Experts of a small language model.
Size: width 256, vocabulary 2165, 46.6M parameters.
Experts: 128 experts in each of 13 layers, a softmax router.
Below are experts of layer 2 (counted from 0) of a mixture-of-experts language model. Rows are named router (the router's row for the expert), gate (a neuron's input weights, with its number), up (a neuron's input weights, with its number) and show model dimensions 160-191. Each number is 200 + 30 x the weight over its row's rms, rounded and kept within 0 to 999.
After each expert's rows: a language model's description of what the expert responds to. This comes from a sample of Wikipedia text that the model never trained on.

# expert 23
router,139,198,174,223,198,233,171,233,241,228,172,224,197,166,164,208,165,239,183,170,232,166,175,160,242,223,213,193,197,165,165,161
gate0,195,129,196,163,189,222,200,216,218,201,161,151,227,203,175,197,171,199,176,236,198,224,162,140,223,242,195,192,210,143,185,220
up0,226,217,178,200,212,201,164,228,190,261,230,164,210,229,198,169,241,184,208,219,198,233,203,223,270,152,227,200,233,136,196,157
gate1,171,183,188,179,197,275,193,178,208,223,113,134,188,220,251,190,168,213,215,236,206,173,170,222,256,169,237,252,190,232,242,197
up1,239,234,200,237,224,185,196,191,226,138,189,226,224,222,190,171,252,208,239,157,195,222,247,234,184,213,193,114,226,132,180,275
gate2,195,155,162,138,198,227,220,211,182,226,224,170,200,184,174,208,191,192,233,196,233,241,221,256,250,194,251,199,199,260,132,179
up2,199,242,151,221,242,224,244,194,192,193,200,181,185,243,194,191,270,195,196,177,188,151,168,170,217,202,174,268,182,174,158,220
gate3,171,168,163,219,235,192,208,242,209,214,273,175,245,222,178,199,250,172,212,133,157,195,214,170,181,203,191,228,208,134,211,139
up3,193,204,184,175,228,218,221,266,208,214,275,223,186,246,229,193,237,157,207,181,194,198,187,165,236,145,171,197,225,185,188,139
gate4,177,229,179,148,189,215,237,209,260,181,201,188,188,192,211,200,182,276,207,222,200,265,206,179,196,171,209,185,210,167,237,194
up4,219,147,197,257,224,214,151,194,180,221,198,186,197,219,188,189,219,153,205,221,249,159,190,197,181,232,170,218,203,182,162,201
gate5,185,184,211,196,173,168,144,225,235,210,204,147,209,156,201,209,163,204,230,200,212,290,203,207,233,244,281,205,194,233,203,212
up5,171,199,271,206,205,148,234,180,162,208,199,240,180,232,203,215,214,188,195,190,224,222,189,227,207,242,195,179,188,237,209,174
gate6,159,190,163,175,187,233,268,210,194,199,177,123,194,241,228,205,173,227,166,164,193,180,241,235,223,173,188,222,218,207,215,169
up6,184,155,150,215,196,212,219,190,240,194,181,151,197,242,229,170,153,215,193,186,209,236,211,189,212,206,211,207,253,169,206,201
Conjunction and, -ish pieces. The word and joining names or clauses, Scott-ish, Ch in chart names, and on, mainly in prose.

# expert 54
router,196,188,168,219,157,237,172,234,232,227,171,239,236,166,174,217,169,233,204,170,236,163,169,172,226,213,222,185,204,173,162,160
gate0,176,203,218,185,192,208,174,198,196,179,254,236,221,247,202,213,192,177,177,174,177,163,190,176,211,186,220,202,188,178,210,221
up0,230,209,196,222,196,170,191,189,181,199,220,187,180,158,196,181,195,178,220,145,262,204,155,214,177,231,230,218,202,203,166,264
gate1,216,229,235,125,182,223,181,242,227,187,253,220,216,195,188,199,202,221,230,198,229,171,192,169,205,168,214,196,187,162,234,132
up1,194,182,204,228,202,204,198,174,159,179,221,255,193,179,204,216,199,187,190,223,230,248,197,210,204,160,235,181,208,242,209,186
gate2,166,252,256,227,223,189,187,198,270,216,228,199,242,202,183,221,230,167,164,228,161,192,177,190,216,177,181,243,229,180,274,238
up2,208,162,194,255,235,147,181,197,187,197,237,215,201,210,194,184,212,170,206,187,192,241,258,191,214,233,244,246,205,179,201,252
gate3,201,257,201,146,172,235,190,174,194,228,203,107,228,150,193,198,170,195,187,213,267,262,172,181,179,238,190,216,209,243,213,164
up3,163,174,219,228,216,202,195,193,183,200,225,220,211,219,209,181,234,231,188,196,197,196,254,272,202,176,204,176,203,242,187,188
gate4,154,167,212,155,280,170,210,239,199,223,138,190,219,198,256,165,207,163,166,218,187,143,157,186,238,201,172,160,209,222,201,180
up4,189,215,203,218,215,197,177,216,174,209,229,240,225,161,183,184,171,183,183,203,187,148,176,198,219,251,170,184,216,211,185,205
gate5,215,127,185,197,164,189,185,174,206,193,246,261,165,189,283,259,209,181,196,173,163,233,227,161,204,192,207,166,190,185,175,159
up5,182,157,158,198,190,217,137,208,226,196,177,195,202,248,219,163,153,222,205,243,244,188,197,241,200,170,229,203,216,254,206,198
gate6,189,206,183,222,164,155,203,190,149,202,217,192,196,202,216,224,185,190,225,187,235,238,200,194,227,222,223,179,194,181,201,225
up6,182,178,176,191,233,195,256,223,168,164,212,190,164,180,179,206,225,288,204,197,187,189,205,167,245,265,279,139,221,217,234,166
Suffixes and table pipes. Table cell pipes, noun suffixes such as -ment, -ation and -en, and the hidden mark after coordinates or an opening "(1" in stats.

# expert 7
router,189,189,173,231,191,241,160,234,223,224,163,223,193,172,175,181,161,229,138,168,239,170,177,159,221,229,202,184,201,158,171,166
gate0,171,194,191,162,227,188,244,192,181,217,199,116,204,155,230,195,221,231,181,215,178,195,190,249,196,183,186,244,252,223,187,273
up0,147,230,208,199,183,221,183,229,212,217,210,164,227,193,242,212,178,198,215,234,228,189,193,165,200,223,162,158,226,242,155,240
gate1,208,199,181,168,171,197,186,233,208,165,223,167,193,176,208,229,188,175,179,217,253,193,188,247,215,219,226,234,182,241,224,190
up1,200,231,250,191,162,216,206,222,197,279,192,210,145,167,219,188,217,219,190,219,223,257,180,244,213,194,190,185,206,106,244,179
gate2,197,230,243,239,197,140,240,220,196,199,196,207,240,191,182,227,149,173,201,250,168,197,184,176,204,165,203,153,206,136,165,205
up2,192,198,191,177,203,162,229,265,161,168,176,210,225,195,236,178,195,200,193,162,227,214,220,185,198,176,235,129,217,192,208,223
gate3,173,277,155,132,228,210,148,188,212,232,206,201,198,181,171,192,161,191,213,204,231,214,200,234,162,175,140,175,191,140,198,215
up3,211,193,164,215,223,172,225,199,228,157,154,180,195,197,204,250,269,221,201,176,225,170,158,193,223,236,143,216,148,142,154,203
gate4,196,191,216,226,177,231,172,201,210,197,183,221,169,164,243,191,161,233,190,205,224,164,230,238,240,196,189,200,234,195,233,167
up4,208,181,217,206,232,162,204,230,270,222,170,253,187,261,215,234,194,201,196,206,197,213,170,237,245,212,175,232,206,239,186,213
gate5,233,184,260,226,216,191,169,170,259,201,235,156,201,230,219,180,236,169,210,163,183,197,166,145,214,182,191,180,169,154,155,176
up5,169,223,155,157,220,195,125,249,196,176,201,235,193,172,192,208,199,192,180,220,206,165,245,209,248,184,187,226,226,236,214,220
gate6,195,197,228,113,172,194,155,136,192,248,178,156,180,288,190,210,163,172,188,210,213,223,166,145,236,212,201,176,190,218,202,192
up6,187,198,215,168,157,216,169,179,222,212,140,176,225,211,198,204,148,120,211,231,124,205,160,186,204,220,188,165,199,200,170,157
Was, f-pieces, CJK bytes. Past-tense " was" after a subject, f and F word pieces, and raw byte pieces inside Chinese, Japanese or Hebrew names.

# expert 35
router,190,201,164,232,190,236,167,239,235,228,169,235,164,178,187,199,166,227,218,171,227,170,167,165,227,222,243,184,202,170,175,160
gate0,256,233,222,170,205,184,217,139,196,236,267,285,141,198,184,208,176,242,210,196,225,196,216,185,252,217,198,201,196,174,251,216
up0,163,193,192,175,183,213,190,255,163,200,156,136,255,181,177,169,180,169,196,198,216,218,202,247,209,255,174,162,228,209,164,182
gate1,161,157,218,196,153,220,213,178,173,229,174,214,184,231,193,219,228,274,214,200,266,263,168,164,206,159,224,187,245,216,143,194
up1,197,219,262,237,239,165,190,181,265,183,247,238,199,191,160,178,205,138,209,226,235,190,231,200,197,172,181,230,201,226,193,140
gate2,182,234,241,197,202,248,196,189,218,191,190,214,223,190,236,220,204,236,196,157,188,181,200,162,218,142,220,226,182,185,185,209
up2,177,222,180,239,219,251,164,212,171,182,206,157,232,157,201,186,147,195,213,170,212,257,221,231,199,158,207,218,160,300,201,207
gate3,173,193,230,236,188,176,218,191,183,205,188,165,183,126,230,212,182,201,186,205,264,214,195,223,140,176,175,233,217,173,205,203
up3,236,211,204,239,204,189,233,216,171,200,194,134,153,136,182,196,225,230,177,187,215,211,182,257,236,184,137,195,158,265,245,204
gate4,204,225,192,184,235,243,197,181,218,176,166,236,222,239,188,198,253,209,205,173,216,209,222,186,202,199,241,171,200,201,177,195
up4,192,151,209,166,190,269,208,161,195,193,204,214,211,193,213,173,169,193,193,209,256,236,157,243,200,196,175,230,186,214,228,220
gate5,179,249,211,231,235,190,183,158,185,171,223,175,240,265,178,212,177,191,215,211,215,202,158,207,216,218,208,242,194,191,202,197
up5,195,235,187,240,186,174,243,173,230,202,259,194,239,205,190,220,164,294,230,189,229,230,123,200,222,182,264,181,218,200,224,270
gate6,220,164,160,212,229,203,156,177,214,200,167,205,225,226,189,207,188,185,190,171,155,215,215,214,175,179,164,154,192,158,273,198
up6,223,192,220,148,206,151,226,206,292,137,157,217,202,180,202,219,197,239,182,219,205,169,188,158,228,197,222,236,217,216,202,154
And, world, modals. The word and after commas, world ending phrases like in the world, plus modals would, will and has.

# expert 21
router,218,200,174,238,182,237,173,230,214,237,167,224,187,172,175,175,161,229,201,172,230,164,162,162,231,225,161,199,268,161,156,166
gate0,171,187,204,117,234,242,174,184,243,182,197,208,235,153,226,181,174,187,179,177,191,168,246,178,234,219,192,106,212,255,141,188
up0,201,235,208,233,173,173,225,193,203,195,234,228,227,214,180,182,236,224,193,212,235,185,163,170,170,218,149,234,205,183,191,229
gate1,173,208,175,171,147,291,175,182,194,210,221,210,199,229,193,191,153,211,218,213,166,182,200,266,200,209,207,205,204,150,183,219
up1,169,206,207,210,178,245,202,227,176,234,229,198,199,212,185,204,196,194,194,194,184,160,177,196,205,183,166,203,204,188,209,208
gate2,208,169,212,189,145,196,204,194,182,175,223,227,198,156,149,160,202,188,211,184,222,220,186,229,185,163,226,201,189,249,246,160
up2,211,213,180,167,233,206,194,215,197,191,191,215,229,274,215,232,165,185,201,250,262,196,199,162,219,235,159,204,232,202,176,220
gate3,186,215,181,191,212,147,142,174,222,222,178,213,227,207,192,213,197,207,182,223,229,183,156,141,156,210,182,200,149,193,239,226
up3,247,243,143,161,201,226,193,206,233,177,204,191,204,221,230,180,191,225,165,226,224,163,176,196,181,158,137,275,205,206,212,234
gate4,204,141,248,212,239,158,231,167,220,165,167,232,190,221,211,205,212,217,211,157,215,187,225,153,209,204,184,161,194,173,183,256
up4,196,207,167,183,174,193,209,242,226,243,232,160,189,275,157,209,185,203,232,146,230,198,188,213,208,212,203,262,178,184,179,191
gate5,243,226,178,233,202,255,220,156,248,198,183,156,187,157,194,162,227,237,208,227,229,204,191,160,183,197,255,239,204,228,197,231
up5,171,238,178,184,226,184,224,199,178,137,229,226,190,207,225,192,207,236,194,249,240,250,193,139,206,190,214,170,198,207,207,119
gate6,185,194,184,166,206,243,175,197,158,142,187,182,167,108,203,213,193,181,195,244,194,207,197,223,163,190,219,224,182,230,211,233
up6,168,193,184,194,198,173,207,145,208,182,205,177,216,200,214,174,172,234,187,177,244,238,175,218,182,219,200,266,191,182,156,186
Pronouns, not, closing parentheses. The word "them", "not" and "it", closing parentheses, and mid-name fragments in people lists and tables, e.g. Car-ey, Ot-is.

# expert 19
router,197,180,182,232,231,232,161,237,229,219,160,242,169,167,158,240,164,235,157,184,244,163,177,169,236,227,221,190,198,153,169,158
gate0,162,194,200,214,182,148,213,190,206,152,207,180,164,143,163,184,176,184,174,207,205,197,192,193,154,180,193,203,192,189,193,246
up0,214,221,177,211,235,177,219,265,228,174,219,138,232,217,174,215,238,215,188,196,203,208,209,220,200,226,283,167,200,171,269,259
gate1,229,202,203,253,164,169,204,242,220,198,168,199,190,228,224,237,169,231,220,177,155,209,167,163,257,240,186,207,167,251,217,233
up1,193,268,162,225,195,172,203,205,213,226,186,201,179,259,166,201,129,204,190,202,230,197,178,200,206,221,188,155,226,222,177,158
gate2,223,240,202,156,174,211,199,171,204,230,232,247,186,247,180,178,216,205,216,236,181,199,185,188,178,193,215,162,233,203,155,153
up2,261,206,238,210,215,206,222,149,191,222,149,201,216,203,198,181,177,175,225,211,163,180,209,204,164,180,231,222,156,268,237,216
gate3,180,199,201,229,200,286,191,175,209,260,212,216,195,158,236,205,229,212,194,202,161,177,215,174,222,234,188,182,212,217,163,207
up3,182,186,152,140,230,194,206,219,231,195,121,154,208,191,205,195,196,156,204,224,198,266,236,181,199,158,240,202,238,253,193,259
gate4,203,188,180,262,185,212,208,229,224,197,171,191,219,195,167,231,149,196,185,162,198,212,181,170,172,174,198,240,222,177,204,244
up4,204,144,230,166,195,136,173,208,163,189,225,192,175,131,194,210,193,190,188,212,190,166,212,216,238,209,201,137,202,200,176,132
gate5,186,247,226,199,222,176,182,163,259,237,180,190,191,211,200,214,187,228,220,232,190,194,255,191,215,262,191,154,208,246,143,164
up5,196,221,204,259,222,245,191,199,210,174,216,180,197,193,234,218,187,160,206,149,187,181,181,246,249,205,212,160,170,248,173,148
gate6,239,162,177,194,178,153,214,160,214,259,200,202,172,213,207,173,235,213,209,179,153,160,229,220,194,231,263,199,212,179,196,243
up6,192,240,160,183,210,215,200,155,187,199,218,218,181,244,206,235,219,191,219,197,185,142,173,209,187,220,227,199,212,223,135,227
Commas and inner pieces. Commas after place or person names and inner word pieces such as erm, estern, ing, often in sports career biographies, e.g. Vermont, Western.

# expert 45
router,156,185,158,233,211,233,162,227,227,205,151,242,171,162,145,196,166,243,173,163,239,166,169,163,243,221,173,176,189,153,161,167
gate0,248,186,206,257,214,205,199,177,168,192,306,249,169,170,196,222,190,158,174,172,188,128,212,179,154,186,229,195,187,227,182,231
up0,213,207,207,232,182,202,195,179,188,193,162,134,217,201,237,149,226,248,194,185,214,220,171,210,202,184,172,291,204,210,255,223
gate1,223,208,183,189,200,242,185,163,233,211,166,205,197,246,213,206,258,249,162,194,241,207,205,231,175,226,155,208,141,222,212,153
up1,197,186,182,216,214,202,221,225,231,162,166,153,182,209,224,176,274,278,226,221,261,194,213,232,177,211,168,222,170,194,188,184
gate2,163,188,195,184,165,240,240,245,232,213,165,128,189,119,225,191,157,209,222,225,220,197,249,195,194,287,202,126,196,189,183,201
up2,184,201,199,187,177,186,206,171,238,178,212,207,188,240,181,221,240,209,229,172,182,197,265,204,159,244,183,227,199,180,189,187
gate3,215,225,200,214,213,262,187,217,207,178,237,244,233,187,201,219,186,212,155,224,231,183,220,194,174,213,226,233,233,154,166,187
up3,217,154,188,222,219,221,168,204,144,164,217,158,157,207,234,182,192,203,184,233,243,181,208,178,223,200,188,213,225,219,220,205
gate4,277,180,166,223,145,175,231,232,220,176,248,202,212,169,194,201,159,235,229,229,196,240,179,248,204,236,162,157,182,286,247,183
up4,233,183,207,246,203,189,206,221,220,187,214,196,192,157,186,235,113,208,200,250,206,188,209,183,203,197,203,136,142,237,247,219
gate5,196,244,228,234,164,236,171,188,154,203,246,234,182,206,151,204,174,215,196,199,285,245,179,137,218,221,172,188,207,177,220,186
up5,200,229,185,228,214,167,196,250,211,178,195,193,193,151,224,190,190,213,173,181,211,239,175,210,193,170,202,242,202,233,159,141
gate6,187,222,156,202,149,197,237,173,176,237,191,238,165,192,205,203,216,184,197,165,270,199,201,228,200,179,185,191,193,234,156,227
up6,203,247,212,164,196,147,233,185,195,261,198,167,233,144,165,218,177,202,214,180,199,130,213,189,172,187,220,192,224,204,222,191
Mixed word fragments. Mid-word pieces like -ven (even, Sven), -eb (Baseball), plus capitals H, R, St and "ex" starting names and words in lists.

# expert 26
router,173,192,175,239,212,233,167,241,227,229,162,233,181,172,169,175,174,238,196,179,228,167,164,162,219,217,225,181,197,162,177,159
gate0,161,207,227,207,201,169,221,206,240,213,200,238,184,208,229,212,215,169,204,223,238,213,171,164,186,213,162,262,241,214,161,197
up0,196,220,173,214,205,243,174,220,144,236,158,174,208,204,181,214,177,151,209,184,144,248,204,176,206,169,200,220,213,231,194,190
gate1,218,153,240,235,169,207,193,192,173,220,215,282,181,171,272,184,221,223,187,196,162,225,206,233,200,242,188,207,177,154,173,104
up1,211,148,149,233,193,216,164,272,216,275,138,180,225,205,276,207,128,165,169,179,170,216,244,200,205,244,182,172,224,140,217,201
gate2,200,218,201,183,168,203,169,184,187,140,181,251,190,195,211,205,164,166,233,199,184,172,206,185,214,209,223,229,172,196,218,200
up2,209,213,225,245,182,207,238,210,223,169,227,191,207,209,180,205,170,240,205,175,188,169,179,178,165,172,169,170,185,190,188,220
gate3,214,165,232,259,165,257,233,198,215,181,179,134,217,203,140,181,214,191,195,172,207,228,215,146,187,227,152,186,193,218,223,144
up3,171,250,202,144,225,141,207,196,205,221,246,225,217,198,230,220,222,227,208,234,203,182,189,199,207,162,225,212,205,191,183,208
gate4,179,145,227,234,200,201,181,179,229,238,151,201,218,262,171,194,179,199,191,205,207,194,223,164,211,174,148,268,215,227,183,202
up4,222,189,241,216,166,179,253,203,203,209,179,163,164,160,233,253,198,199,214,211,253,247,197,189,178,232,195,215,245,187,205,203
gate5,183,153,203,248,218,166,168,178,207,207,200,191,221,224,228,190,148,168,180,233,152,247,130,198,205,200,226,212,178,223,262,173
up5,208,214,181,255,231,196,189,144,192,193,267,160,238,207,174,202,171,197,181,215,147,234,140,198,150,132,230,187,152,199,263,213
gate6,214,184,233,212,189,146,212,167,205,188,239,215,189,239,246,198,197,213,202,221,226,178,182,220,196,222,197,272,205,222,213,163
up6,168,228,184,200,257,179,194,183,198,205,205,206,215,172,180,212,166,262,235,201,219,211,259,163,153,222,199,181,145,165,204,165
Scattered mid-word pieces. Mixed pieces inside words, chemical formulas and Cyrillic text, such as O in H3O+, here in sphere, d in Buddhist.

# expert 49
router,182,199,195,217,230,231,158,246,243,219,172,244,226,166,172,253,165,240,236,161,233,176,163,171,242,229,217,172,203,159,175,176
gate0,165,234,160,183,250,252,168,209,221,234,152,247,228,231,189,213,233,238,181,207,188,207,164,119,205,195,192,161,220,219,137,130
up0,226,146,242,184,210,179,228,240,250,185,195,199,187,181,202,158,194,209,214,212,225,227,239,221,176,207,153,214,219,198,243,281
gate1,215,163,205,147,180,209,154,229,187,242,214,214,179,241,226,203,188,199,198,221,199,172,201,209,210,222,234,172,220,147,199,201
up1,195,242,195,304,208,212,237,191,199,169,137,201,190,168,177,216,231,201,193,184,207,175,206,223,183,186,195,205,214,232,243,152
gate2,220,229,204,210,210,242,176,254,164,235,178,222,216,177,201,210,178,218,178,157,195,170,198,238,166,229,182,219,231,183,182,156
up2,174,151,231,214,199,209,209,127,176,197,214,201,190,182,187,192,283,250,208,188,215,204,273,205,206,126,237,207,199,112,201,226
gate3,263,221,241,194,203,179,165,233,255,220,194,176,177,211,186,211,218,277,218,223,211,191,186,173,178,178,190,188,190,131,247,179
up3,236,188,204,262,205,220,184,163,127,177,254,220,169,222,217,187,171,194,222,251,192,263,162,247,200,187,244,197,167,159,174,184
gate4,214,173,223,202,220,272,166,134,204,254,137,164,211,176,201,188,207,169,181,232,192,178,158,221,213,183,197,193,179,209,141,194
up4,173,182,215,212,191,236,185,229,255,206,167,229,218,205,236,173,236,215,203,228,155,140,191,162,185,222,181,244,162,240,227,181
gate5,192,182,203,172,189,170,186,217,230,219,137,207,214,148,212,184,191,241,180,209,225,192,220,196,233,182,201,207,204,241,157,223
up5,154,205,187,214,219,208,155,212,190,251,223,200,194,230,203,214,216,147,223,168,232,239,229,205,255,228,203,210,199,245,233,142
gate6,178,169,180,190,211,248,193,203,180,197,198,251,181,243,212,215,184,209,224,189,161,206,195,160,169,141,210,204,198,244,242,156
up6,215,170,162,223,235,247,204,213,205,208,268,316,197,197,190,238,189,189,203,162,195,206,155,192,167,163,212,241,181,234,213,195
Word endings, Ang. Word-final or middle pieces such as y, ion, ound, anc in study, portion, compounds, plus Ang in Los Angeles and Angel.

# expert 32
router,164,206,162,234,222,239,160,229,225,225,165,228,202,165,158,208,161,228,193,176,227,173,168,154,225,213,189,182,215,160,174,162
gate0,224,171,200,228,212,174,244,138,180,203,198,230,205,169,206,187,196,238,190,228,239,253,172,159,236,235,216,172,201,161,159,199
up0,172,240,124,148,175,248,180,226,195,233,266,185,206,223,212,241,230,191,209,211,169,205,237,203,180,197,181,227,192,214,235,229
gate1,244,125,159,154,133,225,179,229,170,178,253,275,199,240,189,207,185,241,171,204,195,259,190,207,138,163,217,184,197,204,255,233
up1,155,247,177,190,240,162,171,196,172,220,195,165,191,166,157,189,125,258,185,162,181,152,172,199,189,207,184,223,172,184,158,174
gate2,206,229,156,171,173,214,205,184,194,189,191,200,185,236,247,205,148,233,219,230,167,217,261,188,180,194,266,243,230,152,207,167
up2,233,159,201,227,208,204,204,185,156,154,124,165,182,205,220,230,160,148,202,225,185,209,220,213,196,222,221,209,150,155,188,232
gate3,183,223,207,210,171,173,177,283,190,231,198,214,234,236,179,204,217,246,195,206,237,141,202,210,220,195,159,168,196,212,171,219
up3,161,155,188,185,197,245,191,271,221,268,257,125,203,253,217,205,215,203,203,246,196,171,158,192,190,205,244,235,166,163,179,193
gate4,211,270,193,184,174,242,183,241,235,105,206,215,173,157,196,190,193,203,187,223,236,175,148,171,189,153,191,189,244,208,184,197
up4,246,187,186,193,189,229,201,240,208,242,205,210,197,252,202,173,181,204,187,167,237,223,196,186,213,232,181,154,254,204,151,214
gate5,243,188,175,206,233,224,152,175,239,209,197,224,169,230,198,207,201,254,177,242,124,209,194,173,214,162,172,251,177,226,231,213
up5,202,101,212,234,228,219,212,193,163,273,220,207,220,156,167,206,216,158,178,244,208,234,167,238,226,192,229,230,195,198,214,176
gate6,225,215,194,192,208,216,163,198,194,194,225,201,166,201,185,180,171,196,186,242,179,206,218,148,174,209,189,220,172,211,211,236
up6,220,160,227,163,231,224,195,224,143,210,179,251,246,208,185,144,252,216,192,213,171,153,201,261,165,203,162,183,201,226,193,199
Verb stem middles. Middle pieces of verbs and verb forms in narrative prose, such as ig in investigate, uring in securing, ay in says, ated.

# expert 4
router,163,196,150,227,164,247,177,235,244,242,165,232,202,169,173,180,167,234,186,169,243,172,162,162,206,210,229,190,220,166,171,166
gate0,161,139,146,235,182,226,148,148,248,188,185,210,223,207,185,188,152,248,199,164,217,161,223,217,229,155,165,211,192,202,179,165
up0,203,97,207,193,178,149,176,189,173,214,152,198,207,162,207,173,200,280,185,164,224,204,172,204,168,180,194,210,192,222,221,183
gate1,164,261,177,150,197,231,188,229,181,217,178,234,247,180,177,152,199,212,224,206,214,194,179,145,193,190,232,187,220,199,190,162
up1,226,201,211,195,174,217,195,222,200,223,163,175,205,243,208,199,203,205,214,196,163,150,176,182,265,236,153,188,214,138,236,162
gate2,189,216,189,173,174,284,222,230,239,232,184,225,214,238,190,207,177,184,195,209,243,222,185,162,168,189,200,140,192,126,173,193
up2,172,174,200,192,208,183,213,168,230,176,197,168,201,272,186,202,202,220,195,206,239,147,181,157,162,204,206,203,170,184,197,167
gate3,219,187,215,209,191,200,201,135,212,193,163,246,208,197,220,196,199,209,261,216,232,196,155,195,260,152,171,188,206,184,202,206
up3,231,244,245,179,189,232,223,180,210,190,198,255,196,222,149,171,195,246,227,236,157,175,226,225,245,241,238,174,194,178,220,221
gate4,169,204,216,163,247,199,177,222,195,210,192,187,221,155,183,193,218,211,194,195,191,189,182,156,182,190,222,188,203,199,198,176
up4,217,122,207,234,140,186,141,149,165,179,210,185,218,160,191,184,206,144,236,192,240,197,138,239,201,205,193,189,163,207,195,193
gate5,213,203,165,215,224,210,157,145,245,216,257,235,167,236,182,181,171,191,200,247,250,194,176,194,183,191,159,184,186,239,204,221
up5,188,219,184,196,203,186,199,158,189,193,236,237,201,174,219,178,169,194,177,182,210,235,235,161,191,193,218,239,208,243,232,190
gate6,182,176,226,174,204,218,172,172,206,167,184,198,196,175,179,195,193,267,219,164,205,226,173,182,173,214,184,225,213,178,197,165
up6,186,170,213,155,204,218,114,191,194,241,190,201,197,169,211,238,153,172,235,215,233,274,235,175,166,174,205,166,196,257,180,206
Word-final suffixes, digits. Noun-ending suffix pieces like -ations, -ies, -ages, and final digits of years or scores in tables, e.g. organiz-ations, epis-odes, 198-8.

# expert 60
router,211,187,169,233,183,246,168,235,234,216,147,253,176,169,171,178,164,233,187,163,237,162,177,155,216,225,161,183,199,166,162,158
gate0,186,203,220,213,184,211,183,196,211,189,217,239,195,226,196,186,203,185,205,144,221,202,178,156,213,203,273,170,196,211,174,213
up0,181,151,176,161,208,196,227,186,191,138,173,129,201,183,236,174,213,211,193,176,205,153,250,231,222,207,232,251,186,174,234,187
gate1,181,201,171,211,210,158,154,183,226,188,226,144,214,201,168,200,167,220,207,211,142,230,202,203,268,222,107,184,190,221,226,214
up1,195,233,154,213,153,210,218,193,207,249,159,239,196,198,231,203,287,172,219,212,226,149,189,189,191,167,229,213,210,181,219,216
gate2,221,216,170,227,201,132,206,209,202,204,214,178,146,251,186,221,207,215,223,199,187,191,244,216,218,245,225,195,219,180,193,205
up2,201,153,230,234,198,189,260,157,229,211,182,180,180,264,189,205,219,191,190,215,228,204,241,204,204,207,161,198,194,144,241,197
gate3,183,217,172,206,228,189,178,178,151,209,166,229,206,210,120,193,187,264,173,231,238,197,168,177,203,228,195,207,239,219,164,149
up3,235,207,203,172,208,207,192,223,170,156,159,168,239,211,182,193,188,265,182,225,226,170,249,185,201,169,214,268,211,178,204,153
gate4,203,150,178,181,198,235,183,170,188,179,182,239,192,205,206,201,200,159,184,248,207,239,158,168,241,261,189,188,199,235,188,214
up4,204,191,206,184,183,219,168,180,214,231,159,218,176,215,195,233,231,209,204,168,185,205,165,229,194,194,146,217,180,145,250,194
gate5,189,224,223,163,172,222,243,202,182,249,157,164,194,167,233,194,149,256,189,219,230,231,233,141,184,192,140,188,221,221,200,155
up5,202,204,185,263,194,220,166,216,205,210,253,176,198,138,223,214,239,190,201,200,169,223,185,206,200,197,275,212,194,157,196,190
gate6,195,145,164,174,185,240,225,219,219,178,181,178,235,168,229,196,180,145,223,173,208,235,152,204,196,205,215,170,220,239,186,200
up6,226,211,225,218,244,246,181,198,162,165,212,234,197,210,171,227,211,224,194,247,220,215,200,186,209,220,213,167,179,229,179,131
Table digits and diacritics. Digits in scores and tables, capital C, and pieces of Vietnamese or accented words such as Trần, plus suffixes such as -ial and -ine.

# expert 18
router,201,184,178,233,226,227,162,229,237,224,159,236,216,174,182,181,171,234,194,167,239,172,180,171,257,212,226,186,197,170,165,163
gate0,226,253,180,242,199,201,171,211,232,213,199,185,193,218,172,188,205,249,213,202,189,195,244,148,196,209,201,182,187,202,185,194
up0,238,213,210,167,222,196,189,193,208,235,224,175,194,104,228,199,178,146,192,198,258,232,218,207,180,158,216,168,174,213,218,220
gate1,179,210,228,201,196,177,167,215,194,234,220,113,181,167,236,175,191,191,222,171,191,162,223,207,182,212,163,293,210,143,230,159
up1,234,188,222,188,217,161,212,168,197,232,250,195,186,221,224,231,168,233,215,246,196,181,207,211,216,233,199,217,176,221,171,172
gate2,190,197,202,185,224,225,188,190,250,228,171,226,204,173,177,188,174,241,165,186,201,192,207,205,197,199,248,111,212,232,202,170
up2,171,224,226,170,193,158,209,170,275,177,171,194,186,240,192,238,197,226,193,173,155,160,204,209,207,192,198,246,161,174,128,244
gate3,192,159,220,141,220,220,207,201,178,182,160,203,230,167,180,245,199,200,196,185,257,184,206,114,226,236,200,145,192,182,195,182
up3,168,244,206,202,221,262,202,142,154,176,203,212,201,259,186,203,225,181,167,181,178,175,213,221,178,218,164,163,262,206,227,231
gate4,210,158,213,246,221,206,211,151,187,228,279,156,204,249,194,150,156,262,192,166,176,153,174,218,218,260,263,295,182,181,197,190
up4,205,195,223,205,211,212,150,269,211,247,148,203,211,136,181,201,246,182,190,188,191,213,227,182,190,174,181,163,220,151,152,221
gate5,159,174,174,171,198,192,202,250,237,206,212,217,222,163,144,236,197,194,218,200,152,168,161,176,186,205,190,152,221,124,189,231
up5,154,196,212,185,175,190,180,142,204,209,198,224,231,160,201,157,177,140,198,237,240,226,176,277,186,186,237,154,209,150,241,147
gate6,250,224,205,207,187,259,209,212,218,255,194,213,213,225,117,209,197,202,197,171,228,182,179,205,180,187,140,223,229,243,164,255
up6,210,142,220,167,200,225,212,203,184,198,203,181,203,280,217,181,203,199,169,212,190,140,237,209,193,170,224,216,214,158,233,187
Parentheses, he, table codes. Opening parentheses, the pronoun he, JP(L) in asteroid tables, and suffix pieces such as -ient, -ic, -ad, often near math or formula markup.